Weights of a small mixture-of-experts language model, trained from scratch on English Wikipedia: 64 experts in each of 13 layers.
Below are experts of layer 2 (counted from 0) of a mixture-of-experts language model. Rows are named router (the router's row for the expert), gate (a neuron's input weights, with its number), up (a neuron's input weights, with its number) and show model dimensions 0-191. Each number is 128 + 24 x the weight over its row's rms, rounded and kept within 0 to 255. Numbers have three digits each.
After each expert's rows: "mostly gets" lists some tokens that are sent to it at least half of the time. This comes from a sample of Wikipedia text that the model never trained on.

# expert 28
router:134138103162166155131107106154144130120181163125156134129105086141127158151142132151116148118162119144101113121120092128117103141123135103102124091124125115169140147130117149126090114110074131162089147131156111121147117134100145125149110126130119162110099100112116122112105160135155107145143161140066144164132104101087092160104111101129158158129133139152125076110121167144113094147118076176114134154156096160143118148129107129087113099134143171099136107088091093097107153142096160131115105112172123108096151169140154068136147147139156139136143125124157102123077148137132120117
gate1:065079163114139129163141116090172088131150159087147119108086169106090144112104139145107160133119092108134108126146117076140116156086113142128130151161096134149108116133063106141131167111143109153172101122080138127122103129106119109104103126133137117198111140147125110124119142155112138112115125094126173124153107142143140106157102145110142155096147126129125134125126090108161108155099125141124099139151157075149124125139119175122147121172164126112107132150075110121121145120110095126128081129137106082133121108143087113159147108118134103119134126173157124121132125129157139159
up1:129114140123101083139101164098083166125138111118161110127139073103158117092130100102122165157167149124122126134138153091160171104118146135102130158124135122143117116142163103077130172125130124142137100121136119133139094107130116106119104122138143134128156117123157133096099129141103122103117114105143120121108141139087096132165090120123141158131049115131091116089120117124114128076105126126138160147176088184113107148144105118073148127100116122131156156134135178122131158133119132110115156166146106179158124148164138137151116068130122107187103150145138110129123141137096112118
mostly gets: "in", "or", "en", "er", "e", "o"

# expert 44
router:110121133151149120135172152087130107155156154133122154093099123130139140132169171074132161147158097154148164075113144126148114126124106082140103114088113113123138073167109129110107072130110093192177110134152124127183118130104110131126146107148157117094104132123110129113126086124155143101101100124132093138184142098085113123112167100135126114145155113131108134147114152152066086150129101169117136133115139126127148124098129153095134120144126106118137119132108115138096182120140163102127154136130117150165091162094149148128127120104139094132126150149097128119099138121143139130
gate1:149142106099143116144141110105120158126165121102142125148152135098151135149139152121100104113144118119138133115118123162091140148139136112178114152160117123160132108101153106102132076111090137117148117120119109106134102130124156125158153122133142111131125177139089124175165083063160104096109125140131128149117156129111159097119103161107088140097108139129095111123087094128108166138125177127098146121130125131106107166190177139133132151172136102123152114161140150124136121092120137151090074129124120121139103109135098127138104184096106105100108108145091179115179163090116128125
up1:104142125115147162100138155079120119157142120124094095113157150135144131132144108090142131144148135129133204113152141137130099089114144109094104119128142121100102108113075104124154091119155089152167148175099155116096092129142123138147122205099096092085130091085112145091138122105132156122159109144111111117125099126139157118120117150136160133088165134166079107145147169157154114133157119132141126145149155117152151128149123120155138129105127149099141145137112123063148127123122102129149137101159113177121121137098146119162126159120092125152134133141083134143130106160124101095
mostly gets: " team", " series", " game", " games", " Series", " Championship"

# expert 45
router:184135101150103138148101091159133107123120129096103137134126133132106151178089173084168105113165075130145120146107110129172106153130150120101140130099138124153145136089131100163113127112142130134174105165114164135147103101141144146170170114096128148134101134134099110140175160119112109091145172098123154169141113116158177120122143138120161144120124170162163116110105138158115096174129140114128109149127120111114119142122091139138137142105128174162136090133096123108107126102130103124161118103156134147130112170082162117122132161123114134136146118111178090148090152156126105130
gate0:180129141139103122129115109122130150117116132076129139165128120132188146126176137134128123129124138101116128116138115136120070108146139107083124093092118151113154113115104112134110144120102148166168126111099134088149143157142145118110090121108135127131081137179082097146117133148134090092181107069156082097131083146113141157115111125102137156124136167118126162135091148132119130160131095125097147152158135130156169139163116118127141117170096155119121116149136124131114193096144088122110138135122123150120131140134124119160130164142104109137106173116128093132104142168104191126
up0:093154134112124129121175139108125096124154128105104139127077103135211148095130138164112182122112126134098089071120154164141123136116099174083130128138105098138156117136095155128094085121123130101080159071140098136160129111121131114092109096103114116159109122161140145120101122150138153103122114092126106104141179130149128150116181148160171106116112128126095136121110099076140121129136125118120134139137092156124144100140156127142146101179143109131148161188103130125132123116140159131137131156142109131148133130194149118146134143144085113125122136117131148129130109154140120135
mostly gets: "ina", "io", " John", "son", "ley", "ie"

# expert 29
router:150174109138138110087116104131131138128122132128156158107117128149147154118092113137123137102153097112148109168121112155140108113137142097129121130113136116159142122113159106104104156132126187107141134126104153123183093144157108137156164116088136162114172134099176133112114138134086113120149155165083133110123144079146136151167155119113075159103130150124166110147105107115168102142098095117149143114135124129133100109140131109130107119096143144111110111116170088142112142063087127119126148116126163145154126164103117060174120149178114113146128126114140102069096139155110133122
gate1:139154138155120112126102161139152158143173091111146103108112143142151129118149144133085145130136114149128166087150074168175144083164099106134143113135116125144126144142157170093106083140132122126141084117148088097127137117146073137083157104123105113121139120117121114100178131103089164149118111122119152156109107162121125133136191140135079125150113146171176135154122162136160133106116134105108182132138092135116168141107125094080136105077153120143101120126113099142150107129126125158097097152124116118118138133154102148125155130163133070161137120120144119134118135127107133131
up1:073128109160133151134134091097124145150152111131127157170168136123171164122138122143156089149128080137162131150146102104182128116132141113126188086096163146131114131174131145103113145142116114096141091136110103108157127131116096104111115123089160125114131110112128148115162135138087153139162116156108121113118140122105143155134109136142094114102127126103134151127124148128095127101149123165095127143119143114103148074073119120110145113107179145139135101121131087119125120150139154154070144157130123114191100153120133156157110151146160127114148166110179136092141121178169141124
mostly gets: "y", "ay", "ah", "ong", "ey", "ai"

# expert 14
router:137109121117130145108155117176151138114145151132120150147147142094145114190114113142086116138142124149122086121120127153121130136169157124077140126108104145106128148068131134082180149151151164109140150134139083158122099166138144143126137127101115111132121132112103117148105130153116146143138108109189092150124118130144165101141139112157138133142159139115080085131127107176107172102126151150123088152115114129147140110098128124131130174123133104120106165104097128176169134114091122146144145113145086199118127131104111053156108121106116108169154129134111128158149114139125094118
gate0:141129110121131145156114116123122074119116099132182098133102116116146143123118137138138139124095146126172103109168110176179078108146104095100134126154129145136114149076108106132140091144141107122108128130117133140136085124145104125167105140130116117150086134135133114134153110071126107136110080114099097094132110119142139130118072133141154159113091130118074076108111156122113118117156108165152134138090093097093144134092117133136123135106145134094183165108138160131108098137157099126138105112122113113163133182138135152104164106131168138150097146172112147132139086096168131131
up0:095165138120151124133149191107115065148172121137109140121109126147091134142112107107121143097139156084142142178106144163129114115125138170097156115162161103122135123130140130136157104111120142084129139101118121126091154141132120080103099126148123159110152136080103134075145146155129105104140111137095134151129118164152119128126147116142118139164171109103126184133146094138157139078151138144162108101140095171133134096121119141128161124155149141154099092125103085104113069126098108134123124129132112120121170127124079127143121135123092113106127150107112109108123186150099108164
mostly gets: " The", " the", " its", "The", " their", "the"

# expert 24
router:120117139099107081143181155134098156135100139088091105111121143152133112133151124139140142116118098125100125092117108126142161120132126100131159150141138154113129133160138101103152124178148127131110119124097147132097137175150187149141109132152118085153136169145164126140115163097121150136125077150143137168150126140084111097144120139113132086121139107150115114121149143149121111145145156107101144107090128066169115168127148110095135132104134077158157148125110155199140142123113106118153151135117128149165176086108106106109151145138135071123107124151138084169160103123141132121
gate1:092145119152157103110128103091095148145117093109136119127149121164131158151143143124125129136130118139157131117144147172105152137110145075172129129138144119069126143133126115122148176116133133159155133144095103128144164141134152119118154176134142106187111179112199133148169127146119112139105182168100106140105132142115138133145141148147141140106128095136113113134127107184104120120109126122168140140131113151169074107108133118104067139094157121175082105143096139127123122108158129100127132137155138116110127184125101155145105168152136129111104118153121067104133152117137118151
up1:105138142136125129099134142151116140143162142121119104114116118129127110126162113169154126143122158160130153098105163183116168137142138076147148108123142113093146128130111132125123149113122123175139185137160126123108107185172105154130121113110112115126138167113128150108172130107173094138140140130142118128086138110130105134154112096128130097078101158133112116122125113165158103122118133113128185141084122179125109151139152131101112155101161127120123097117151097094130138143123086153124138050093139152183116136126098145119159100113107124116098147081182141125149126078142160135
mostly gets: "inter", " draw", " posted", " focused", "1"

# expert 50
router:152110163147119126106104116110127128140165138140138165184132106146118129135167150159106133133151104155147125113122110110127147103133123127118122167117127147122145121095087119089113181108117144099112105196103088119149088139132123106149141134101158126149064130131195148121110121137132122187117171139080147149160134129151117136136133128146103154155173141171195152137105135132110145157126114119121125145135093115139092175138148123088161121109130135119077133110111112097129096103097136132158124120132112137109168142118108073106119174152124124129117113143100138139086105119118085112
gate0:105084124140102159122122113113168152126146137117102146116107055106168173115139104081156119165121131115145146136145121114076115122103142113120120124156150179147117127136125089161159159136124122148151134173125151139126152148116137111148139117094108140110159124120168100146122117117096122131176188161101115128107150116143135144130117126128160101093115130147170123109095106105126128088112085123177128141142130177127122136103102090183137087110092121119083139131119113113159100149138141106077134132124136133111173129102152126167100127117122118165117151141095163092141153128082125145
up0:137114108134074100092169141101119139120139092130120152099162110143145129113103157162155122120166137154109128155167138108129106114142156150145121144173162177080147135110153113108118098127166096154115161127156156089168158126097142144142072125090146129110131110141090137140141154159062142150113120166109116148114126142126093125145112084114143193149119150140107094130107150165106134151161150117126113159107109106115139117157136131084107115121091125125098187152125112146162114108138146149102143110137114124151106143134073136117120107154142124144071136143125128143158147137155137111
mostly gets: "ed", "et", "ent", "end", "est", "ard"

# expert 17
router:138166175130100174122133163099130166108142128152105090149155162082128194079108104099144136112133118125114104144106128184095151143118099133144123126141159104154134118139102169135139111115147098133106136110137149143082206140124151105151130130113120152115151090137141167153106139127140128108092138142135085179105111152119143062143107193128128176127116139121125144152126149137127108144112131131165094155134103132127127170138109109178101123119145100127136139117143131122177104179122169131145121145120143150156144124101156125122125133112095148131177117134134127151119127126130097127
gate1:116102125077146130094142132124108102103137136141148107167124141128128130156122154158104164146154137103098172129121107128098191139114163149167123159123134152141136110121108131110156142152124094118094103115123146119086126153176123110135132147118175130084125129107122099151123140110102133076135143101163163137113141165124154135117187096113124146192181131133128150146099154123134138135104124143147129119109131100134090128146126213097135104107137198140138167087109119130149118150141149090084133106099139133137125107095135108090095138149107138127153100133099095133148119103134140130
up1:140172114139134100122118097117152120120147110099113113156165136143148104128099157150148121141133153149089145129106129131166123133125145125130110118167113139132132114132126123097152169137145082118107112119138123119131099140070172136136143118120081139111135095130158163147151134094155115173143155094105143165194171074118127146129113137116131110161144106129074112084138122072130126087143131118121132103095104188137122165131117146145165135091161154138135141117132170132161146094090141175135099144120106152095132095138115164093142132160118111156155127125172178139130161129131103116
mostly gets: "=", " Genus", "Scientific", "-", " However", " Commander"

# expert 18
router:110144152100175148136117150088132146122097135143119101164126111129129091136119102120160153145140083072134095128136137137151131098125100116126119136118100126171144162118139169202165156125169091118100167136134153129110106140155150122113135112136128091159130105153132137157094115187085147139125156154123162107118144125163135120093128149117120106130123119107127168128118105153136153080092131125123136109127136149124159142111143131164163166078133150148128129105178141102103148136125158154153099160115125067147108144149150100123139103098144137149137114066142122113141142133115190120
gate0:121156144143184119138104177181124127161108110163131108097180095140154125125104152147149158141099151108120123110081142114137102128108113111155148151132139103134064131109147111119136130115120139171156129135121105122158076111158128139105116114131111126139118121156123138119123167096102131131129105139076158138121124129102110100074144157095165116130126116149131100110062110103116136141140123114148147096102110114154142125166112088117126122124135125141127152129163135160131128123092097127154103103120116102163126159124137112118102151146120151155134170106098125065105102149048172097
up0:077115116072148144119094159143128114148164189103124134127097087120131088104122107132148168139110135088171129114093131100153154143132152082135128181127117169131141181137149153144123108124122114108138126159143059124146109140138152114119149136136149153120127157174133127128154108140154161102077095132130126176142129126117131118108105151154149141135107136169093131142125071127100108163100082114165131121122098128124130151134136136135126114075116135140140157155130098101085126129106122165149111110144151154086120121124126155134155149121091113175110121118126112147141112144128186160
mostly gets: " a", " an", " A", " be", "A", " one"

# expert 2
router:112127118120164134095142145156124124165124177149113151112097161155113155123141167112150110177178109095140137116131109106166154137167164111100123110120143135121140115128165153079116131146111174181152104114098115142117092142168143128112165106169150163134151127126137063113128130139117073102154099135125090143137116155093116101168114123138130114168159121116119128113124098092136125148147150126120087164106131133169138101128123166133125157094122165152101114140137136100180128137166136126085138116133119089109126141141138108115154103156156120121101156153152142123132107169138177102
gate3:099192144139092133120156150151128170148117172159112091123127128156080129148091128145160180136120139110123071148121117148151141171169151101104116156152142136151119083088152103158147120112102112116111083139172145121165128139113163137107142120115125123101100144194097118087113129149124113130135136150096145146139146085140132156120114103169139157138113120133105092109128116135156100130088115110136089117166140141159133155127123138102163156094136124146165121116163133143117118138126094143109097124130140127138116116098126099172135165156124140157159130119071086103106125116158130146
up3:150129097121136136141144131098084137143091112132170108125106151072161153146101119093120153132090134182131133144100149142166105086125094159140101081142154122133131121142104110127117166131165103176141174162111139135131096141132118109137098134118145116151129112101145158110102104098108138172114151112154068078100124139094083107167123183107138142103163108105097097078108130138115125151121125101129124117112116130144124157136121162174132087151105133121149120134144133098132133102151125166135168092124164118130142172124140104116147146121173127143152120106124101161126153145088116122
mostly gets: " (", "(", " |", " (\""

# expert 16
router:100149149092081126157150150089089107106103095160111126128165145125112100129110089112157122104099173111113098155157149110101163151095108129165138123123172103126128154133125118164179122121151119098099158085156141165122153084125099098133105095138104106115159120150118153146085128157123152136122152150142160149098123143126140106151115116117149140126103106099125156136154152117151112103099150146111170149151122150096151151139152114149150107148135104135140146127140165093112120174107096161135102153111105103133100095171112119098117127141111150094145085097131156154153154105166134170
gate0:092156132098139145160103163115160136134111128128197099073128165097123162106170132169118137120067108147145117148083086090057097160123122127145164182131115148115147140116131123113126146162116105141165115101142139109135124088138132108115088142148131122124109128112149141121160164151131108146139117113147147135111179104088144097161134126130105151133101138121131125126129104133100128124096142150143142121105061111103097150127123153144100147126129141120136108126079144083126138151134090133119111105109161144147125146106101152149142128134155107153162140121148080114078168145113112112
up0:093156154116097099156122168166103154102166192094103089135148104107133158096100091121100107109155072157128134159181127124167116122118178116118112136104126085105153114142144125103123146125077130142089117139144106126121150091155151144103145111134148108112114113151102141149126118131150086140129115144147131115128144122127144185101128123159148112163153103165127114164115130082120174162138135145146117123114111118091135108115095147151151142143100103152144146141130120091103172128143092115166121148118152125111142118115134145134134106113164147139166189096105125099136107092147128157
mostly gets: " pm", " Howard", " she", "ilar", " Charles", " Lawrence"

# expert 1
router:098097132112132163126129136178097104126048123116146143099135174149132110083103138112102138098127119096126116137117119135078111110122147125126164099093123149114108128121193117119142122123141141133129102207142165142130115150124119074139088104158125083131114126136132145128126137143126155089139130118135087069131136125140114130139159102174106151125135098138100133108105163159108120142127100136120086102111117114115124110140090109124107145132140105052117150122139137095172084146116116107138118142136155120129123140134092135123129083111171110112127136117159087085154096145107111139
gate0:131117143140134116111162161113127148140082158093138116111125149144123148094136123129153129092096085097126082093093145112125129141127099116135140094073102161160125125151176124102150148164135143147135095131151103144169098095117145117148160113118116152124146106130118101100122158132134164140126126140159131113171136155158132099134153122111161144139135100099141149143108072148142164161117138188116094131091124129152095135133109134155141134149104132172110137109101099164142090105124147125121074120132102094152171159102070109150153127132126100093100127107124092080127101132093099117
up0:117145104129138126154114129085089140182131139143126161075118120195140144129152149089114129084118101145118123102081129128163121113157103079133122096083148142144141123145156143127138126129166156108142111166129112131120099109108102137114115150129101140116123151119160090122138147130149135125149134161131123137121182108103110152138134121135151123139128109106098096123089120110142106155145105121152086061123102110128120107137086114131062120119139097101112160121168149143160169147129125112083088102127123138135118130133128135102119088156139125163144143100188100136160083160123092088
mostly gets: " at", " In", " from", " for", " after", "In"

# expert 7
router:114093128131138147120101128152168142156178130095128131092093131094141114130122163153144124147142126122104126160150124119135110168143165155092127090108095106106147146158166114141088126142115137116084144174142122096137114090135124150139148185132151126185102132113129149121174138151124165163121170178135112094129088145136129118091148127100147163144133160109108112144118076109118109136119122098147103155105119157153130106089135117122139128169145147113103123132116124177131157132142139098159188140128130144121149155113101164170153151116110165154119144162152091087121157146097107136
gate0:185148114145073118139132132119166134138140105129086155117121104142105127140125147166136142160148105162100169126100088176177132091107183125144163099138134102135146120147123120105100096152136103110115122159121150163141152100165112155120136156119134091140123138100115120118124161144125096112096144113138130146129115132115137129086155149118155114109148146129099128161189108121136118148131167133115123123153169134130157107096124148143119118101146148118098123161130159103162190146112159108101146122110170146161115119124101086140145086144095161138112157162169163095129153104114173106
up0:134164135141136128110132081149090135109109142144162102158139129141133122120139138087144142107107138150158101132136162117047087168124113091080116135130182142083095132096127138122138151147147124131123141097149158104110149186110091137173129078100128147139119121161128140110112087180151173102168094139088147125086183128142108133150129145149131140091143112138116122114117167155136156136142098114125137119117083127168114116134139120115103102112114115115144136134134070104144113099158116147100099137135107116139112172103104133113116127143163148143139107132107163161148115123135094144
mostly gets: " un", " Ar", " El", " re", " Car", " con"

# expert 12
router:115123116141176145176165088154130127162154091135134102132135106066088142121153116077165105160120132140103131117127128142145144177124143102116121128122119132106108102160124151163136092102113136120149159113138112144113135118153151115124093122129125151128113102134129101104110127134110135172111172145146095113118134144096155141124179116172091113104136093160120101123125154180118151136140160115122127141109090115160135110139115137130163083156148126084170128136134144140126114128112100150128068178101104137139134095148090131143151085127101098110111115099110181075107132102111084123
gate1:157133123139098131128099102123128092094122144140102148159118108149140100166138130111117074166150133126133153146093121144132147114138133167118111125173111165118152134131115133138094107099087109123125157148129162151127145144081096130102131173113112167122101117124111127098154114129148106142133154120142119144102118135142135130114116157128113109117179107157102147134116104126137095116146112127117109175101110164114054077129132096145147077161149131143124116141144104113101099158167076148137125180118125099117086147158081151100156127065115121110150128125178116149087105154087118123
up1:067130125131127135176101101107142148115109138161136129084125144153119108081129108146114123074105106134133127090104098144110142159151130108141116145167107150119128139121166108115162113157151157118113145139134164102146140101144127132119126085090140137135161132163172133155144135121097108103155138187161121090120113100121131154128115101157122094081153149149136073133107123123085110132102145183140131161143120127138138113063135136130117147155121109143138160157146141127138092080128085138119143067167121134128133101141189126132100130168105117149168121124140136111110125161131162124
mostly gets: " is", " was", " were", " are", " had", " has"

# expert 9
router:133149109099139109188122101124126118119133106110128128106116092102130182162125134138137168161103110120101108116141135117126153155120093125119201168157138138095151145164154147161132117120098120115112097144150155147122171153162117165135100118111125090099137093105147115147165156159097136158128162148142101162136143152136119127149073132179111127125122131141162079108119145083131130104129150127108122131166120142184111117108093135159126118125124077172106083115124166129135175088139126128147154069115108140140117121116110104104119128165129158142104139151120138148154096126123095122
gate0:145108140164115126080158088163123107115120134165155100151135119144108146084143121140096112145140134144148140147155116119144160143155126124120135128132146117082119146106119090165128090136144133137145079130102191138130138164051114103159081119149088168131085128123147125114122142115145099089129099111132160148147118086151099148137117112130122189117121131131116127127124163172114168111118138115196134141111174122148121105126132133139183128154147114104143144127145163130065126114116159152148129159154144127133141098104074134130150138176144123103097117139087138118128125143133138137
up0:132131131157120150098129138139125161109114124105111170116138117155109119074172118126116164143131107092087123137162078106135125116153117154124100149117110156135088140059123126110101123156170100148133151175117131111123136170139135128127127145163105140110163123137167118120121157124098113153156098163115155128147162160124144106124129146141147141151159124148145115112128136177159158129162145125141155116124163102122151166133109171163167122107173079166154099148112106171095132126103144105097126122092124157150135097126124136086119161096134100153143123108050124125119134139158118165
mostly gets: " of", " with", " de", " including", " such", " by"

# expert 31
router:103160150079082132163149153085096118089111094161106124121173146124115090144108085117148123105081186100115106147161156118106153132117119122155142121113182104118124146142134121167136131127149116104087167077155132146112146091125101087132110101133109096106151114160128157157088112130132145142117155150144162158093123151125136102147110102129140134122106100096115162131150162106151108114104150153103162144147131150087154159141148116141147105148139097144147140124139157101108114153109096166145105151123106108118090099162112120096115126141114156096135093095136147149143153104154142151
gate1:122109119099100132134161117144086182145145147133114141167153094167067175126108128142104111171118106159127116121177125162147129150126136105122091144184138120136107149110094148146102113122143134135114123133094133119151097145187174114105106130128161100166139110116127098097119129166111096129103117129070122114128149121156133118154152169125140113161132153138129140147093130119140136111127134160139133170116143135125101107099138124168099116094112101151108122165183094149114121172176155091124130083151139104133102092133139126118102099132133112131113119157105135179173114140097121119
up1:131148148122184102148117166161087153158077168125179158162121142124110092142139128113132116133129086130147140150156139166127148119152140114139125123103070062120135121108127150161098156113172135118179129147123127126147087129124082124121102154114098161107130118144116115163116120155074140140146156119173103156105148108141114151123093150106119101137144127133120113126108138094133103111124138167077138104083140184168130129132112145122136091131126115118111142148140093082099124142156147161137146163127091142157137152107147145126119151123132155111116146175138139116163134121157090103
mostly gets: "ga", "oga", "ox", "ix", "ella", "eta"

# expert 26
router:143195152160084129138135174100118100103143106105097161102132136149142120156131155152149093126115128127121093148165141134159135138108094084131127122178149100124103111107129140162153099126143150128097134102149125153140150101093066093133116144130122116078146106121144139132098125105148134156130151159154164099112100152130150090168128143106145095135111097078121146099150120115138113130055154105140134121128143143145123170165150134133141121117129148082176159142123132107146089151132131156128118124108124101118085084152121091114143123084107147098093114113114114125171134105156126132
gate1:138138132124111121156111109117104148137108103121168071130106146138136114116149113146136147152129107123127144125165116120148090116140144141142101098169107101121154131119127103145113124161147161131126128154084128087145114106124122100184129101109175133140122137111157129128142125139101142132111105162146139069176094122097116134142142130178072163127158136091187135156114096102084138131160109158111091169090124159150116115135127125110168098157130143141128132126130136125148158162159099112105136105124155119132098092110170126129127164110151099167127158135054134098099114108124076152
up1:121124127126111121110169154149130140128100101172129099112128130169160158104151123103137126144168107144137126135141135141099073099143113106083118126122115108133121103128092093139135127136137121148129132170126108123067119084103141127177115129126111125146102138118151083138104140106100080149142097174134139114156108185141126148128144174131141160117168097125163152106096127125106129176098148120136137149122139144143168188128107172108156152104098092070087126104136151168111126152087120145073150124133110123150087137136169145131084140119120122111124124154143095152135125146112110145
mostly gets: " in", " In", "In", " during", " over", " through"

# expert 41
router:125132090142120074131139122119132124134162165097123138134130135142137105126166170153103075127156087157113191142118138111143121110123092082141140077124117098182152156122143125101109101121115089139122125151144131118161129149130138167157105104079161119103090116113136148107109105121116092132129165120092118161118149113133161141095118112160106117143153124128174147126102133191161114128102105123139100100142111114149141109129117110117124114101156117174098137175090096113108191108121149142117127136162147125132107176138153127129148186122101122145096123103118112083101136125126108119
gate0:125104120106134130094189159083127161105134094121124124116162109125141143127136160114163095164102118139106123110144136135136146134150105170152099119129138103137114151138136139096106121111124145124115123145144109142087154137135074114101102130139119144186123114094129159097098104117106116079099190093095096139167124140143157086101166111121090144184159093111130136126144109152145144133143117169141159134087120144108122133115122097123092101158109125150152095133130146140138146127170119118097090166101111189123150121092117135108136090118138093162117147154150132130169106112109090113
up0:151137116117109118150156157105138114134132151132145116133112101086133131151103136150145135088126158173135109097113095088141124134103141145168189117177116154144134109157180151105118084140132125143124099169152127108126187149121128137130154106156098157146117130174105104129161141094150143126135128148089107126155141142136136111111125087081075124102105065128129144111162104115150100136131112100117133121144133107148127135100116083101118162141136133115127155152136147120115129114163094131083114119139112117118138125165141102170155156116149146119129146118100099194140080066110133094
mostly gets: "age", "le", "ine", "ne", "ate", "are"

# expert 3
router:096150155096092127163141153087088111094098094156102124126153147128116099137109076114159123099094187113116105149158155113104159154101113129172138121119170101126127151124128124159132128122161112096103157087154139167120140083125091095132106100141089103111151114159116148153093126141125159142121157159146164148093119141123131107152111106121148139128105106098116155134156165125142120109105151148115158154152126145100154153138152120151152111154141097141138141128143158103106122170107094162134101160116101108140099098168112109096111131135116157093145089097136161154159145106161136158
gate3:144146106143152127100110101122163100154102149119138177090103149113141124163142127062115132079173060144117107110110137151144092111134137151141127074122062120116133130121122076148111091138116128140118167159126129091121150141140151117089135145154119129113115135132144136099090109150127133107113141149125089155164171120118130128097084135129172114138112136186100145088115125114080181108145151140146109126139115127133109113187138135142114130149128142157156178138144117109100133171130112124147130141150102099138157092128156114086109156163093155145125133136112154127127123128122106120
up3:136133105131142131089122111142158159102123182112103144138128171137120133147096115077158130137099172134124142137108161129164108162140092153102105124094158160104100130141131133126116132134123120137141136134144127149130119114177108127105124091173124122115144137132149128130124150080150150124130130118093114104140136131150121170132106113109090136154164113145110101132166189127087074132130159059116143149141148103157122089146134095100101180158138145113131127120134135167078132157092136068118139127113091122134121133163148130125171090157135077084116132142139113120112117108076135159
mostly gets: "ł", "aki", "ski", "anga", "ali", " Jones"

# expert 46
router:099158165095087121161140150094090109079099101153109116128160146124112097129106091120157120119092161116117102150159139108102158160099111126157132123115180101124119142136131130159197124126152113110096155086148133156118153079123099094124108098137098108121152118151119154155087133156120145142116161151142168151100121145132131105148112108112144134124111124113130161134169152113141109106101155148112178147152128152097151150146155114142150107146143101136147138124146157094116124172105097161138093154112111111138099096172107123101108135138118153090140103097131157157148153105151135175
gate0:110124123141099081106141138095152125133121119192119169139134116106124113153095123109125103097116140132100114128089127135193113117153105122114132210112128149115132130165167120107139121092131108150112127145085120116120137123094119098133113132171140142116113125111151116084152122113153121132104104133131117150123144118189082124109137084154171129096104132179163117093138105095144143170173140099121145109152152141127105161163093152159126177126126130101096112108131103137140127126116156146139118111116141127128125184127129161156116115112154089117200139146170159111120123111111122114
up0:102119143148121120130176174120131073099132157144128138089110125144154066162081122152150108106156132132126116150147154114134096143169124132107165168132194136122142095133150160152092158115131129153151094157148153138137129156169140088144158141127099112142108159140104159123130086094144098191083138108140162118096137132157119144114137152153121121126083137124139110151124128095118140075109140119137150106112134143125096155079116148096111112154157177155140141144125119097108157143125157111124160124125127134125137136143118142136126089154150162148174146134164127101155131135099095125
mostly gets: " FW", "а", " Times", "т", " Bank", "р"

# expert 53
router:149119133117203173086099102163154158144129147131168161140103135152152139161119092169122136124135164201136151111141120092104137152134133132132126115139118122101128120115076098097094116141088120149110142147113109091131102135094116116158139133094136135144149119107164149121138097157078098153147117125115109103129136186137154128068158086158110114154119149134154128148121115137067118148111098122134140128109132111113117118133137148094169134119079124161143169150147129113131171080105135123123139148181136149129142151079134120148115133142151151133152138130144092144149146135114136143
gate0:132135101094150130133140126143168115121121102131154150105097182168120138130176104129139133110123123159154134090144122164138139083138182167121134111139136109140088107150111106129145133125128148114102136130107157098155127142088155153109115143089138154132099158107081144142088092147123132118134136118110119136082118114102175080097120147095083092174128154131136157115116105136133147113119118146144080152118178115144131113145164118171091167121131161124111110133145141115153165182122134097114123084147117088148111081097135113101131150115150137106105148185155114129149121170129107117
up0:122137140095116177107094149144128122149122109121109118092147118127153166089145157166098077112118126065137136103136138110110100162140125139133130089091151141126111112108117130120129147119117109125160112143115134119133104138129161151104143223092112164108134103136156125119087103174152173119136136137119172125106122157206073162140117097089110111139152188131137145118125166150120094144135113131109125130125136162143131088134122155105112126138106090143136098153136143166116107130108134142140131122133114144124102118115130143145092120102117136112136167087151120087153161112117115172
mostly gets: "ul", "uc", "qu", " Reg", "iv", "ric"

# expert 37
router:139121138152139114104109120167170120129088149134111143097106159128088123128158113164118160156138116162128132103121114115100115139122103123125081179111096142174115080141082121097116140108129098139130099123134138094111085127141133127148109120131147179106122154143164138124146064119163088103138121120082137134180148165072148126112134119139076091137149111115195150150121126089107145116127083125116116124115126119108129099121144150139155136151082106157145158125141139139106173141120121100132077154126127169129123120142116078113156128156108108130118141146117106081132149091123148110
gate1:128112136108145165107141163133162112127100130137145122115128122107099132137138147099139099116101126134125119095137113128103130177090132070165137096135095135132132133160139142117079162119122118129124073110150135149170148115142144142192124086134101171134126113164106125120183134111137137161121114111126139106120128147120141070122151168135131125086130097134116162117103112117103195108139116136126118107089132111152086150093135128145124092098141105136149171123155125177113121162140122128107102069080151149158161111119126106144083149148161132153105150143142111093160115131151166094
up1:101154102164149156082108093091132134125112168129119142090169130167134121172102106163113102184134095129122128114082102128137110125158120136116128124154114118133123114117116092117106134082147099156107142133128128132155143147086133157113116163107182167090148143123121111109141125178173154159097156157126092142162124153131172111112143155169085090131158149171146104152099114113161143115137097115151157138150129094141107118144147114173115178150130125137107183101156098138090109115114103149131132109120118166120135149117097143106137151140109152119107125101138142113138101107136159118
mostly gets: " order", " site", "ition", " project", " system", " process"